python train.py --d_expert=64 --hidden_act="swiglu" --moe_layers=[1, 3, 5, 7, 9, 11] --balance_loss=0.0114 --vocab_size=2048 --norm="rmsnorm" --max_seq_len=1024 --train_tokens=658600000 --max_steps=5025
Below are experts of layer 5 (counted from 0) of a mixture-of-experts language model. Rows are named router (the router's row for the expert), gate (a neuron's input weights, with its number), up (a neuron's input weights, with its number) and show model dimensions 0-127. Each number is 500 + 50 x the weight over its row's rms, rounded and kept within 0 to 999. Numbers have three digits each.
Before each expert's rows: "gets" lists some tokens that make up at least twice as much of what it gets as of all text; "comes after" lists some tokens at least twice as common just before its tokens as in all text. This comes from a sample of Wikipedia text that the model never trained on. Tokens count by the router's weight.

# expert 14
gets: " of", " for", "\n", " with", " In", "In"
comes after: "\n", ".", "'", " \"", " one", "ation"
router:500510468437493556518398606486518438455487497456482509528469533429505520459502494501588608435501543566494565492439504593458448518485484448486387495577611555561488576533484559452497558605494535485566410552419536576369496539524467528496488586420511509463494473464536624423465539511562520552489504385504491557513505442522557442525514444555470455522532470483484520473439532505523506453533
gate0:460461567548464498515481484390474399530495474403413510584537474539495559458443453570550480528516466561542379491474475516526498591451540552480450511508503459552459584484471450508542497453520556545452431552431488393521431460503465511606506483477600393568463509508510483552600462510489513518518546473402557535495461498490554396420548436530562519539508483399503517492602489470452458515477
up0:484572506405472391487503481502429503457525468524515523510469502478514493504395577480507411458558466479499495437463540498550498479618460566438538527406465504528522640444453522424446476343488513515408408475452489493506494493469391487457464466525577485522472561507449534513435465404427548521554482484472496486568481532464484424607434478434469487549497480424491495498507415531452483576476
gate1:554410562571526528615548433498599485576512462442535514546503457544493544372497397519439509444476501483427468599488480503565528439501531490555464504564571546503559474567543569481469489555461532420609540511506483519453456506506480550404459432584545443421518501456521531577468544470557505603518521402595482489494520601570460452503517499542500473538569514491498447532478526485436518499462
up1:450497560433526448450504463509478529602489469499389568440496443481445511524480484450459479488449499428510517525564435500615542549540496535587575526533487592531483474433445554504524520532568410428466489458482579529446445485513564473419455443423468458574496457493441421562575481454417479621426538525554442529475494506501524543412448526449445553551488492480562534472517457385464513578480
gate2:572521493555494486482500508593507484442632557497570426502494517528487563519433425559490601413576486545471473533425531428506440554575530481565467502471459505506419503498575526460439543527587455530497543600481523644528493505476482614543426507463501590499510441435554419555478545451486561540482588422516520443404537449521551484461470501465490531537466536471503557503557485507582462510488
up2:509468457594615519422462464503555503423511521525566449468542420529485512443517560530501451434439482518501500538500483427546456456488540438447516440580469490487473465495564477460529504458500476612519542478447491581643465492501457503576498458422468407486427469447545489511523564566414527532553680425455512466416477546425511464508494561509526492456430472535556576478461483542479443543494

# expert 25
gets: ".", ":", "-", ").", "|", "?"
comes after: "\n", "s", " Born", "ation", "\"", "ity"
router:560588540474509576535405527518527480425517549510439502563436584386484539516441584538517507441624423566515483498506477587513455519534517494496416533513542624471474500486500467542529527529569493554568507559444501539460455567508479408455464564433477452525498497562504555475500558582494446446504488472555463458472444500505428516418504558573498517434515412452509533502449510531407613539588
gate0:614491458556401537504489451551505445549434580418525524468587520469484502489515565507469481492519661423560490588503562500509454490564481563574428445552466513522383555486506500546489551491485578511513485412423529378459417642504534521521511479470495445499431467486434576463555537516599448516445472483450532433457458538487485466527562502518473501498529503507545548530491525520420456526511
up0:435536486547438598505479587533424440521503585439499445489574432556485454565484552525529573468619456493501482466552483558549472474420468514471443431497416484498475502522511532484481576527593444463428515537402515585518570503500501474467525506503375526584454478543446475460470470506561453560555444527351455474504504466531508499579554578583478500556533495513398469535538490505538450480423
gate1:545529525541518467530460494463526414506443657476535477520651475546505542491456524597539499533520582503426490473553488542445499508460569434477496437525526485502500476505495560484561502386433538529458395565478497478541648580456515410534456571504453446517484563468505507471480481564475482455449465530532449475453524446506548464594454396501506514474479486414423588563545502548485431517535
up1:565512469534511474506449593430496478542403519464464487506506460488404540567505492436562412442481458611485467543359467484473526443608499537488403498516501468484500404425467482430441437563445470506550503545529517419447551550538505510544573508499540510523534520575554496540412510525456474420571596546487498567461557518608525545605529583495453542503547506506556504505495425526465501492431
gate2:483408527424486534524506461472563481442526491543504527440504486480485611524452554479471604494539549494448398588393560526504549494490525516534503498506388501508418523490445538493534492460503464475487457520513500493502612518391425564517441521577481461493411502522481490471450527456521526508602494431491465436436558518508500459588463459541435372479532595435484546533553510553340500503552
up2:545630559497493514480477539570439507456490524449567422546466494446483481542442536384427477529500455506602459494525525473476499454425514491409513494403553540526445517508479455525601546623497496594600520518396542444528590458572512486505480482538511494549516473448516511553561565499500359478522452394545498450590482493534447540487486441574522515546483474508448528549458532450498530519575

# expert 13
gets: "ent", "k", "ant", "n", "ion", "re"
comes after: "n", "ur", "en", "g", "ar", "r"
router:507509534511551448531470546517496545482658518472536501476548469449565525498495538578543601487667473483568508569526522443536493535466579567513515502557466512439444578525476453498503482563486483491596465507513518481433646502524487451425501480570530509463553369556521474403437556548479496506493501484467568480490443519444429402426452520534507391501469513504470412529460501503438514452492
gate0:477429556536579447418457466486493574480435535515505453520495515529446564660510503535451586477571456548560507512510539565505546502369600494479447489551452509525537469467517390475452475504558409500467506462475539457509439448435525488498489497536539504451591493542528564442526559477546496478564467440594462482472531417496477474487602528562468443488481491372460532501502474449457473377571
up0:434535447528494536573532483534521563481433477499440467471486549558603485391521491501534442517540498445573472383504440507581474509475597464554447475551380509473603501521519516470530526464541484451524458504429464475540470494578467626529471475546538572518453517437452484508477492469591584448477573591559521469534581428521474446455515552485411582525524581476496486476493538409521469556586
gate1:614492479597466512539578550569546513555573529436514477525493596429411507579501476497534567497507557517453488513484421487448571530547443584460455555434560497469508464511482442516511547504466499527522469392474566467513474535505434525462563474459412500487518550468384568407464517442415440509488521423497448442535507557486475468541497535587527449426508510529485470633401467581482544446472
up1:537499527509515461465520469567475462525523513550448408484445469565535439481456517488455536431434484457588571539467532531457594584524492504453519520372569550506379515489531472447413555515434434561511495435484511362572475443505514582437394508472457422547524513539536471504539512566558567528480515589467470470486467537478481470520534517536527528513442521471531593437422364532484540436508
gate2:474510466462589485391557488515468628492502462490540450470571502616441474526507460522395506443593573558482497525497472547493459511456494517502470528476522541445436562431502561482432576524484450468568500508401496440478502501470492552545471482404417557576484381435573477531562537550505500429480421555540482512479462538510547503458461528475487508433496560519535505509363490419530430558596
up2:430481409512550518472438552425431506472483508483461589480560433485519500550556512472561529490586476492460409580557514614477512514521388502463521541573522484491510471486544550455528565516552463453530374505544582543465562512493503542440531586465507496530498560601448531548516440508466450574373585586534485526487439481449404440531526550543534455514557593478506549520431534491500526564454

# expert 6
gets: " ", " p", "\n", " tr", " P", " c"
comes after: " the", " a", ":", "-", " and", " of"
router:538475591464508581478452473523460506518477556518435510430502572489546577465492465458634553561601459512498476520456582490489517474511533549460506518515593636502441499512335518483486540521642496578530465526484452467499575513577420477533518478388474501493527526508533546512524438562499534459447472507511432555553497434557487416456472517494539547516510518462546500491363532528421544499509
gate0:455568508451392438554472558622454412464427520472514510479555492544526491463466507522484583584590443460611503496561477489521546474547520542399468452591566525475527610546511474501509519514550453446457435517497479411530426558467539484431536529466459485462547494492458518487552548455444533465529442547655465529471532514450482510485491553507602528575588480446513426501428536435488489499549
up0:498495417541456541501521524455502594542465574489471510590580418497459412521458524457506484451435436486577523471420513594469562507571566561435503579509530548459453392557498566552546379421535510510464523481473379446513548451570473510496447576536534437427547468560535544464471461490534557452530510559493532508469493420475373571487562510483546419496537543561504447531499483539509529512542
gate1:508441554466475440472385463520496487517530479474495547470536492458609468454550470453538563479430468509532492514511606503495447440514475588485512497502470596462408508439509487464493462471523505533483574516469394449545473472623371384448518512447467500425490510517586413573495499582498474462503493423495547522489482530568545445479530591498550535576549503641502479474562486450532580432472
up1:551459493408583496524459506484402521503517476545472452478522574521488486500489563500590524414397570510463533452447555526537433439467441546437553487623553590469497428510428413538526517549567481489479491461484583518521572599538481453476556492382553543450437473531594519471524478564500491458471448466552450524562481452390523525513455523537555432523416520476446522517479508551401509519574
gate2:477569408437477551495437504551441504475486594441479498473534469536475542573432545410407592483558492421490471362458461493461519445570458474476527488496538541475455488564429417412519584578526458415492448477488552521500481400514515523512574444500412476530562479516513479551493511467466550472518427547586388513497558511506491558574456587445557476474496510488552468554411464441483554534472
up2:524517486497505385483511501443518517437569448400517442496474549425498379538561485522509499526519533563586467451479558524552497473473392595527561431578592561505585515484471447519572648379550541490501563480552503457481521501510505536536425484564505527478458508443498517453433473498508493559540475536492450478575563449524495431390533482536510487523465524432554538485616509502477446417534

# expert 16
gets: " |", "e", ";", "ee"
comes after: " 0", " ", ")", "%", " —", " 1"
router:442613435544528523490517466501540490485514520490441405528414641400531558531478526583496540505518465567539545477459451523445459510543585487534488464580573479519417549475532437432467523477581523528535492505533469483462552590507463359521512521466491534529604491505515469494456472572440454426571507491546457494463501494514436488535422502508498455415459400438552404591467471492448441570511
gate0:470477553530507528468581519421529487484457542581523562497496565547449538441433434520465458576497613451538436414569533439444501458523442551565529438516498496581459486585469561539581505554496467432410486520514524478590529442527496459593545515528456499461487477527525435549537545440576515503532450454577525501573551512415540571459571504569530582491482532533523534493554552557501534398368
up0:509558463457461491494488498501492448414436453557492460416508503534519442414451543570535365472486519541467476562547580432515501443520404516558426493472513481477515548534457439422541481559503468433481437517597604526562507543466583549484495484524554460503523418453430552544529488493557572479509465590491538500474543417441589424376452494493493514462437536490460541552602439515500596509463
gate1:502646544521516540541461462572561438483533488449533566628491398528427539487479490472537500419587570485499471457568516455524484544534476484506530498507527576477489464470542557501429516468598519539401464530521475494457472525600577554377472436480459495513438609485472452500444523516533463501596534465474484558496451505402439508567485412553502557449513511501566506494446483385558476515551
up1:484554548579417487382445534457549545513519517442497558555460558514469483525446531487512492474474483514559545522535458539463590552491512475457453459499478572549465488528461488457471477486455476571454508493524543470529488562576553473486516459511458464590514510559506596501430524608501506543528460418444449423414523417521387529515598445649487564574527522529452557429526584486631440493519
gate2:537504518492519538438470423591451467413506500576476465458521426469507556463395543564634536453457498401591509560540497512451527521490460606615546460518506472595447542477542405442484568483484470460494466529521431494553490513477449485494543432497499445513418452484537463557472476451511498513510645449478544478628504534564529479523570510451471507502504442466493537370491533498568485505464
up2:475577398406481477550467509465429517549527502498431527443463629509546495453408571420578515469515377517555526572521516425458421492484505490489581454576558567511503590494445478541484482497483512488439513592558491523427529563476556509521528489530537521461436512590510495531582498521459386561539489433561487558496566565479535524541419456547471537489442476520439480449470536611460492486568

# expert 10
gets: " and", " was", " is", " that", " which", " were"
comes after: ",", "s", " he", " it", " It", " which"
router:503480497518529593519415567496531424473506516516500459458487538476548489443478478566574595566498487545497441594447503489425442473510501541507446545522590503473472543565426469348421482531580524550520423574451463506435498529467435495466422592500500481562494495448551564434487557464530456493504565510496471531406437519566571463402445520498399444481433421537497399541491495490455476509581
gate0:501482557519502480496456335526488529485595524529454462528485544446567483463549474505517506543546496511502390382406512469404475615544475562505470549475384408466555453536480471517597566496556475368562580500407511588459486427415534492427439570529476491537522501491440494521549468513529493458527486494518503554528462537520452433497493483466455501514457532555448545494556438504499561435463
up0:527529556549445514535537424486515515508538511456493503485459560432504487611598456499495493470453547503483565500467498480432453553523464447497524595486436489516537547494580489506414448512461491551494504440488507444589564497466569493505467502463510497463479515491537545461442601449550597498457366505433432476606477540534553473564630539415559501460547566572437538388563480470532485490371
gate1:438518475562547436498427496408366473544544456518549550559503507364448486552493508441541573485486485433556444463468394505501439531490476485534531454540416489483532504417501545539497532509501533464567504447540486637563383504498429520478515488489506466491494496492465545622430462587549443460549574515462402500481475586421502460475470587454519432532503453540497461462535451434478474518446
up1:561466495564494684509516542584457617511456500458537375479598564475516482539542463509451468534498475474522524582468550508515497510475481516413444511466472461513486485498378468420462511524485472536463508505596474465523429564490602542469573538466467560412498441520453553603527455502516434528548509525476495540415488517495504477480432604582410416512519457498503530514479467464482429522563
gate2:505554489438505489511572580434538525506405463484484440582429519524505494453465468416498563581473476577491441475555471502511475490498467530487443541501469574508598551531501488571563558446407452467503542568554478428518500543482551571488509500489503478530554486534605474435507571475503521517560439471544516637437483472486478545525560577643505514559510588533466611580526430529620524524487
up2:498492516534542539504456406533378472503485497490501519417442501497527518525508474561405441465441474455493503441598560495581466470559511493534451457413534508566487442527443537450488443489484560566436504507520536535523473478481482441509562466502512529455525498385420414488590429483516553509533463538527499652499396516561438545478612565433579383430529492502470469461436431473516561470471

# expert 1
gets: " a", "==", "===", " an", " =", " =="
comes after: "\n", " is", " was", " as", " also", "=="
router:568526557434601541516484538493445507425515505408391449453468530504554570490411461630503528532488483545509539519377567561450460547574483596456502532466524526453446450516454420450544529548602505494506463496436443543469498533567458349486486546515534377520501506536534468434493553536525461491502487508542458500492468529527531527469487441493420524416548542546481460493519548429435570573490
gate0:470487456553471534484563432468489544399500478467508526508550572476479523445400509611459495508468518533465375497567465496615498472510477482536415455467526510447525529512480499549535428507373453504596445477481448505494590445501488447481483559570467515516534552561423456507503505617621461446468508513552537466430521479569469520437454429462623497418448473441492451507526451518534547492594
up0:509450457659484453475455504478509526560497577496385495435462516457445459401482524523503455590498438509535403546533519552599524488524473575492374490486507477500506465483578419522433499517397496555541504479495407380477451498496530431532487504490440531490525600529456453405543547479473504429493540515427530610463426516526423457454459486463536449470473473538516430550536572496535488517499
gate1:530512527438425564520434520478537520590423459511476515474528596462506512493508457490504498439516459420578436461460502500543496531542526546500583410463418592511375507499553587529503437648510479503595516504515519480483456410511373532464496479552443401399530504575529444577566521564499485536466476463537495506519525462514522558480489538525467442475453562399517446422436460535548552511502
up1:537522516549480606385561473447468527481531512482492492492600515515432639462446532548582505543514385505470554465454529475517504528486477486520564502398550427497537592446497460450468515533515461515458561505477594490424610548536427552488594517552411436518430494495551485570476451422472455462569502510584480428503421500486442467505480519503499511556479402517446496522462465527401575532484
gate2:505444511393459435492508472565535513468539404463476492544584486464478567441492493494456449494568531513446481519503406389559531539493472602426450549492446512541505548442542521639544388534502587506504418493510431387538513492506524553513451526507525522570488438559465538604486544454542561515522521543513510568516472500418460582491543545505453522495597482395501512610456518449559504482514
up2:540455506385420434497576423507468548454595460457548411451469409477559502551545452503554441471550428495495409418463470424465491518493471497496435475464422479506490470563472449543550521514530479540527505448492607424519569528551519561500501496494514547538553507573561616458509600512440432451480479541487553600593478483489481519487444592467516503500571599471536506614482459510501503550460

# expert 2
gets: " re", " de", " pro", " con", " ex", " se"
comes after: " ", " the", " a", " and", " was", " to"
router:545564566492464535468450494512551505384517515431419456384510539434589504470395542487472540518546457529471514488434543503494581526495584546415465537499526500510420515509399470441445552532492573481618405462425433499472567531448412467519511551481502534602530502455443476416515494472486487462484560471518509570523439443535547437530454499598501470441593497510528473531478487496537503443618
gate0:509568514565551526503463522473555545498504509430487439450508459511503483507508514447528561482367463542544482506501435551557550525519394460539456642519513466616435471592518423487456463439569551544443532438448495495525578540507440531518443491540443599582462385472490502538468535443445521506545482576432504500516554476586485453521551488584475398626502516504582518514506451496458463454497
up0:489492488503489549561473560477559509459467479556553470475540521414495498592529551501509571416510472510496552541548506525549495443458569537486435544490567455530473537610395538520557348502428556483537396460479518481594527541439415525501448559504380514513447644408485525499486478493596529467482564493506465549546472527406523491543541485590475513556555436516498525494493561536552537466566
gate1:469487459475435545467518447505539493493491559504464554556514581511576614497543460484472487603571507628473393568549501486573522496505482543515605448535572512531470456491534474442480537539551542493463420547453540568508505507447516582523435526360460479570530509490398466529428594465522492462492508500468519523470505552554601474541520551519562570518625529425514587456535578516494529534488
up1:502385440536490558521487537503492568549453567545523586489460492428469522585472508496467539409556526494530481500400467567516529473554527533488549458561539485471504531527452562601539519560544495472601609506529562472489461482593442552504569517458458552611436463520477490513436427545476511444543588490556520539410409511510568573502565473525524463520511423527531464414517642537490548532519
gate2:528444469529510563605492539526521389432556539466498420530513458433457468454567532561524511502454595499510482424535531524538549438542571477534522538588545522454524562504576572508483500566459411443487516433397477438517594586572415533475519470580538465443461549465608442389479504486409449481455470463492451525496485519485545410511548440415460490520582504497506477510556451552528542495481
up2:462505445496427467462425575477547565520424445412490473527552491546509452521580503445502459517449550507478508538474533559473537533506566496530493471430448487461402467492454534443495469572557590557434580532540357528513506437548510523494503547450508552455546491496471487422497481520561512465413554544495515597568558369589440468485504408472462460500582433475555557411566427558461443491495

# expert 23
gets: " in", " Po", " po", " mi", " In", " Mi"
comes after: "-", " |", "|", "==", " (", ":"
router:613512587515536530511398486559574437437518492470429462425503527552531528522490601482602560521480478500479617558428603505544547475420508508419470585522586546595502557457492446502504540508633492534460514524534457490457503525501458486468456521397508479537549538505558536374535502465449560531542458460517450497541526461543524504455492572484493515476541514449533503484427496428481553609560
gate0:568602495560454438551455549477507450501528469514526512534523519569575506429480532519509532532507560432479570462388481433424513404551537500497501546457591481540508440503460490461538608538545452479439567464496539529471527483495429535517464476492457498558584540459489515487540441524475472472446536477520404546597541564559496510481630547434401572486463490538557516462563543519380572382473
up0:531522551509634416489520505549529473450530496533528456488455569525547531570478480496596577511480433429486547406476452549517519369550472513505591534493499437508453533470514463518498495526547574464549518550460461565541486574524510541516501529562476540488463502456432510496482407486486512554543505666509459449493544590553566459506566556425522536620460481562427503442529512474462625555545
gate1:529545531502455517517412374510474497428581508449536492466498493553452517557547500475580512607522555491459460489491528504560541479517518451526446513495553486431442545541474469514464477511471545469608527520453576493522397362546516481520480492493473551621445557460540504457496498498463522429594455491611440490482461373516443529512447489648478494516512439417522401510511433523522522560441
up1:467473443515453543429561472621536459541492515504507559536490541469489538504448551445481527431549465483461581508551498566554562563588480542514530521531542517549487494435448443559570466504548459458458445466553435547498499547400458489451568460436414423423511568508457447508488453402568471438482450457550505453565522559489422507572455477471487550484546555552585463515405482524352510456413
gate2:596491364416506560498326518604429550562504509426464519518578547506545434416472500530504438521506503502474459483567560392510445581455498564519495456483551549498359489429426463491564575442513490512554566436500563489503455484499513562518437537484494494479529508447541509461538467481503459546552404514430518555442434500523474496445559527507464553512512490542522497519509426441537527428524
up2:576591491485457473587590380450491484595524510504477425478401548497442470538546534501503567553522487510454507476425520399561405514501531476558545546524530458439525454604548477504511553386481545402609578442483437512514482507477488519540531484454489518484606504469583470495518515458576526492498500544544486532614451465499550477440450498520533477587440416434448494473540491564524565497534

# expert 26
gets: " 19", " 1", " 2", " 18", " 3", " 4"
comes after: " |", " ", " (", ",", ":", "|"
router:540514480497629509463467570482521501480542499420466483516434541422598497517439531473490580488585414543550483545444566482479469524562541556416490518625528543620405483473404507428453534574517597508501464498455489591466549508463503467467438554480473464608526508499534583513537515566482499516493570443462491509524447553547462513444477522504435480494544413460561438542513487428499615547482
gate0:579519508473511517519505441443472506548487530529419506467607430552491461509600533510484526507586411584531583502525525513600505549592556529559555575410496487509601520477502489436574525494433466480469469529529424514523462544501407396452464459572535559485505554518472434516492497456432461557450417597565499578456484433476539486534544382548436510456474546489530580503538491493569430495458
up0:525618453520502545477530478516473519479480519476458466491518463507472461490477573433553487460555431508533410503464471541511546624454606528567502465433446530481470519461556479518518511575500423553482500550541467642496536444463500402507499527486444531543543433457468599553554481479561515528479509533466338435402520470551417417574542485434409473438543506444526538441449500503471553537443
gate1:543514469557517459563496558472512550562493536515533565485557482480535505448431526541502456518456537524586510461529409392451497520599464527469524511510505445474562471589531418563518568438496442571500547537516456440525492490445447435424482518465547567449467526496661422602512433554440578489482596565551588496464548410517516565478449545521517504563497508429516580517568497493482547593530
up1:529464589428432468477558556475461544461571448456486505493472505448506528566471535547630476519489562482448517457506478461497494518536593545495492468644518538461489521560480528596481546485548510584528457430551492515521390388463465593520572515544532549479539491419535465506637399494444467530526538526533503535432469532567493561444377492480583521494506479506495495412484422564480535490531
gate2:420546512446546473530498536581529491479510506531549509525569464545523532604439493441458519512529477403560532496454439616453464435560466466446494496549538527475443566489556598526534442593544417442447543606439542533474422460448467572540457469554502440574445456518556540496563498531491524398500476448478487379516453454381545491500458481577560503457532512465481503419580530490480555448509
up2:533518375455513565597549533444509594497452514526501471484568420480500486462491447483478434442397461509461507517477492399479423572396470582491471556448563523583384434502566508501493488544491590488504512543538456587490512563556483493415574467536550555494520513519476570515469448546485454497474556465520645453543504552504526524519615585484410493458537491513520454518466508515567463495564

# expert 24
gets: "s", "duc", "fer", "pe", "te", "p"
comes after: " pro", " de", " con", " ex", "re", " re"
router:575542546497493483526537469456534566432530583542565487453475480467510545388456535511463515490520396487595519433590526559500538443475488474491514499527537552460450578541445497479421502454537529581494497448471558473455591586526439491545344534446459463571574570507441511442434548568467407490504489406554459445498478477505473484410488484511474415459560572496491433582551542431477509504547
gate0:615529542533470569489567513546510515548631493432547554443481561499362470414447406479507576475477512458560417505569473447503501536474467551499505489507497524496477483527483480495482588527575546549487479494476425439519530476378511528542469436577530480505456514413509543464552546544549440504430423561538508499463445551536403486423534574515461532531538574448494524581414425522521556520420
up0:521509515575473511437414427508544593481519468572459486522484419353431519571509436548468462551429415532493525564414459564467479519476479517401490487452446451462444519546417368519401597457518500557509506497521507560478447500458522452419559442470442531470439465593512444453422442530513463505438431515483504474498493510466545563560468514396427491477537471421511497483518490456491460449527
gate1:463463619509382549546498498510486466461552517516591582554517547500483621386609519498558489518494511593598459505520544509536539489491524475512517495501446525505564457531517522489452515568479561401538474417436452520454498535536421485484480525416558462472629526488475497520503480503479459525596564439470529545550468479552435485503499539447567546447540520452470531528581511406465549440627
up1:603506443570534503447595611494449459487526481497410517460575441540477516514521482387525426617415529570521540563487633481416457513453474438479443593520434533512497487560476491337511491486496501553419552534433471438510572448583470505468484462504541436514582535510528490483426423416520486482474490514509538483488528571507478511521491506502482457470408505458536448527483544450495516533554
gate2:554439463385502489397536467447534566498480549413572458498529538425527561482535501438604462454457543497411518463531432534546494506521513453449529533553443583421448448531566479549553467531515483500443491551549526558527465457555560510598432527489495524463572554441504471540447553496483415467526597464469559447518418459487579432500492441508503442394449435463568497496451615506563548495480
up2:475506535406424468527505395433501494478451509487463499481478557412424408430456517497457494506518469399484524475541527501479456500538465423416557547535596590526550587498563475481525469524469539356454500426415537523431462577410529510401606455467535484496516512531512509568501488472436526515490573461431540465497503498419538522480459470500492521499481443362486505511394430542529491479442

# expert 9
gets: " the", " The", "ver", "The", " Jo", " Le"
comes after: " of", " in", ".", " to", ",", " for"
router:610498471533496496455448561456547518473537528402503546534455467468514479475529558561619593566494357493539586469492473583498584448438570573515418459478509536514499599504392447422456535514543578544509440525516521549409514505531412447552468568533529538563538478457468529481473523464569472510456488481615469510484547473532467493428511550481516417453446391482497481449477530489465546492523
gate0:480622509523411458607565439463487524428394526458478565452594429505491481445481470554548507402633502521461483526551510513571458505462460590471420511547487443466522586519477429482556450599513577455492422555561548488484507488501485469434543563493458470407484544447547482446514464518385543482540491544421518428516540513484567447503507527558500479540533439529496434504475427504507507433555
up0:572463513593512517502467483419527517512451512483440487606499454515496498460518549444556549506552606481517493583631496532491469476529558563475491498494490575570576409517489551477535493602504525401522411450549582603423485535538475466541473542508498464489481481459588529543483512569394499530414552481509492526489488493584529480551579580548544500405522515470509497483465470621444420526582
gate1:527446545453567514471481465351552436533479516523537512449432574389498519464415447501464408515477463585429476538484499450548545549542494490482528486469363424502468518472436571536527527524522533517465631505561520562451405560506467502455523430490541497559515443446552497455406543494590425546464522535526526599483434497547498515494440518458516457487563491414472505552406468513549509537438
up1:514514467452490447523565538602477380444515484528421529484528465517524464443443526508490456458487454486516522411501529457544513504455355446439595495539525481453530610416575504443431560417546479546496508423505549509515551415503422434543554495617479448535569518525549483504519524457468555480496479488481349507508530518530372477442443564457488452518547543475592496526473550540477491530523
gate2:526510453419457532496434440510556474566514536432477569575420542453466523534583435490584500557527523506456443434559500336577497487513435504586545510534494480449558492472473455518441489596472554499560483439535591554505542526486514419432402446474446595513544376517478475525525476501512414509571482504526526546478596500492445451536518416463559473461513511518481580559460524520479517413467
up2:478547434483447534507486503577470541472477537540471520534495562473393480513478672474578472552349482403459526499605553420531470408574481516523528540512521485504493442467496581525598494544440492494441523493516451577510461505445434421462430534513456468438515542474528444376493420516525416472482443478509523526536469532493509559522450432452520472445458492504603483582513509512536463435542

# expert 20
gets: "A", "S", "C", "N", "T", "I"
comes after: "S", "A", "T", "I", " U", "C"
router:517564461459595541502367577493597526497489466474494515486552480516459559465462542525525516541543500510596536531529495543512441497478470501465485504562413509596482468555485528482467487591497580543490529520551425509472537495595494498511461560414477427459607447514545549508545483544538481401574600536522505450449461499566468476423562494482520485454575452422510374510430602448463541595558
gate0:572452460579609530453544493509575490425540529430530572473552491458438465451490473492552509459370513475585527477493526554433488477571424597461527507424530444479545532473554541541498480533460433598559531497528486503469501538490507466551572425402528537438563476513472571394534502514494324464334516506528426528510551532544505499465521463547507453532477459511522477474496484513488545498514
up0:416536544451485500524531514519385556543518442520498530470577525517496418491467452562543532547463504455505472544508516481392469511385500467422562552520504579520477547487518340502515422515533539543494501531501546394493445436524556591439504451604551480536547398450640568472473544531516487566450525500414483459488497542555469499592497518469529567490509483541513505580512479451485529601540
gate1:481509430518491495530472481477438422559499487442487520477433500496531500430508464535557498484435586606492581546513533565443516477567464410467541461509615494492452547453367491481518355466501453451443450556538520521549495495473598537449470456528442485507506430497562424522503479515422437550525537491595468482525520500504524419425533528477657538516426544485450446503389559500473476564506
up1:447457497555508499499407477429553556425596562577397603502511509470449464497460482433412489444503580399438403531497458541538541561396518493506494461496465468488424537622542499554517523484448578543506521432503530474509507444551531574534443446470430523517414461539449581562526530458477548471507552500512416539602515503512478517507497500557514576559528548540404460543445529504434491565504
gate2:618562584529473542475462508517582482508574410523518591416599513446522503471513492453506513564493464469505516523444528411583509460470463532474548525542511525595500552612479526502498549539555432431602541504395531448467546472445482443480497457521456551416624542506563548495477545448543401465495547490492455504533441516498509434529526589439496549462441609479440497533477510587463476472459
up2:565498532613387625535441457450505555468487520409534539563480499516623484477474479508585496417452509447515549469402438592524481589476543464624475453494451483531440521447481548468520480521472513553516535482546489471567539465483500527453569532515450518495584481588507496453442651438509521482590545533478532473525567553496523485441493493470501560397472459496460533504527490472411535445491

# expert 8
gets: "s", "act", "us", " g", " km", "•"
comes after: " ", " b", " f", " re", " m", "00"
router:505509581483550492550411436503577565491549461513382430501535543470611587499460441513458482521481519521494567585434520519518483473556500547412500534542554582645465530428393444508493602552523553500564521516497496443455596562525477513507507478512516534529547456540567510475452621492490517543493480443540555504511465469487496503433530603509486477565565530498621493516421488497526565505575
gate0:512550489416525501463467536558427488477472525472450544545433647478425548506388443482500585520529558473475506505589510514481527561515473460549507582470465441548456544524528548544549512585541488423477469446600461469473444460500539522527485561549450409460466537541659559472494496545530525475467437446514529509403605530503396527545491477565481454548507484460453597472499504552603463514514
up0:568459511511604464494494577482518477446493558557436608535439459596461534505495484498513600441592501484512460491551547549538511501495504445526467540523486432514587548533498487505521571566518459450447493525509488562540464474448575459496435548507577575491408522466527535535576505435403541537565444506471444444395561506522486578604483524533509463526476439562511457490634462477438373441490
gate1:446484454543524544598457382540536536491460513458581457508543593444522483507521442526504573409567368576518477523518565530521466461543544462520491534553551520595533475541557542494593568527547525507549439416566469495526470501454478509632530463477553468484494428520579513561471466413480591463547418441525484538447527507480561461511389549498486423465519512538481525538494590544467470558553
up1:620530515587495566506464594558543471499522517502447440498504481529436513437496499467508533514495506519518558502447444489436536473550542601519510578506449480489499490380476522566590566422389571504542458534554471412543460602422471430508532527378422539449451407495567601510464562528563427472496467515473442447476454472545535535523486451494631487502484554562500547479525508480538469514524
gate2:547450532534566588519435551469499484444561547546522511525460487537554543530465477554519576502509576509467562481514519506445561467568469468551633507485501487459475554459431435516440518458522443484393482564524533555457475437560433385478507445559533505582492515492510518608457442484530595461556463506483468507444425474573401487577449519556477575549452536627504539426435393491483520511528
up2:514517487473501522485487429489555587419441558526585448475498442520549490538519489548481506533432531435556486607507620379496541546559542484559491481539489517455473492515506478552449517460506478501533502427562568512550554524489543464497471526545417473470598512471415626545431530487440497547481512419441434479465487550460410408536440524521489430542459530523437528441603548608487485606565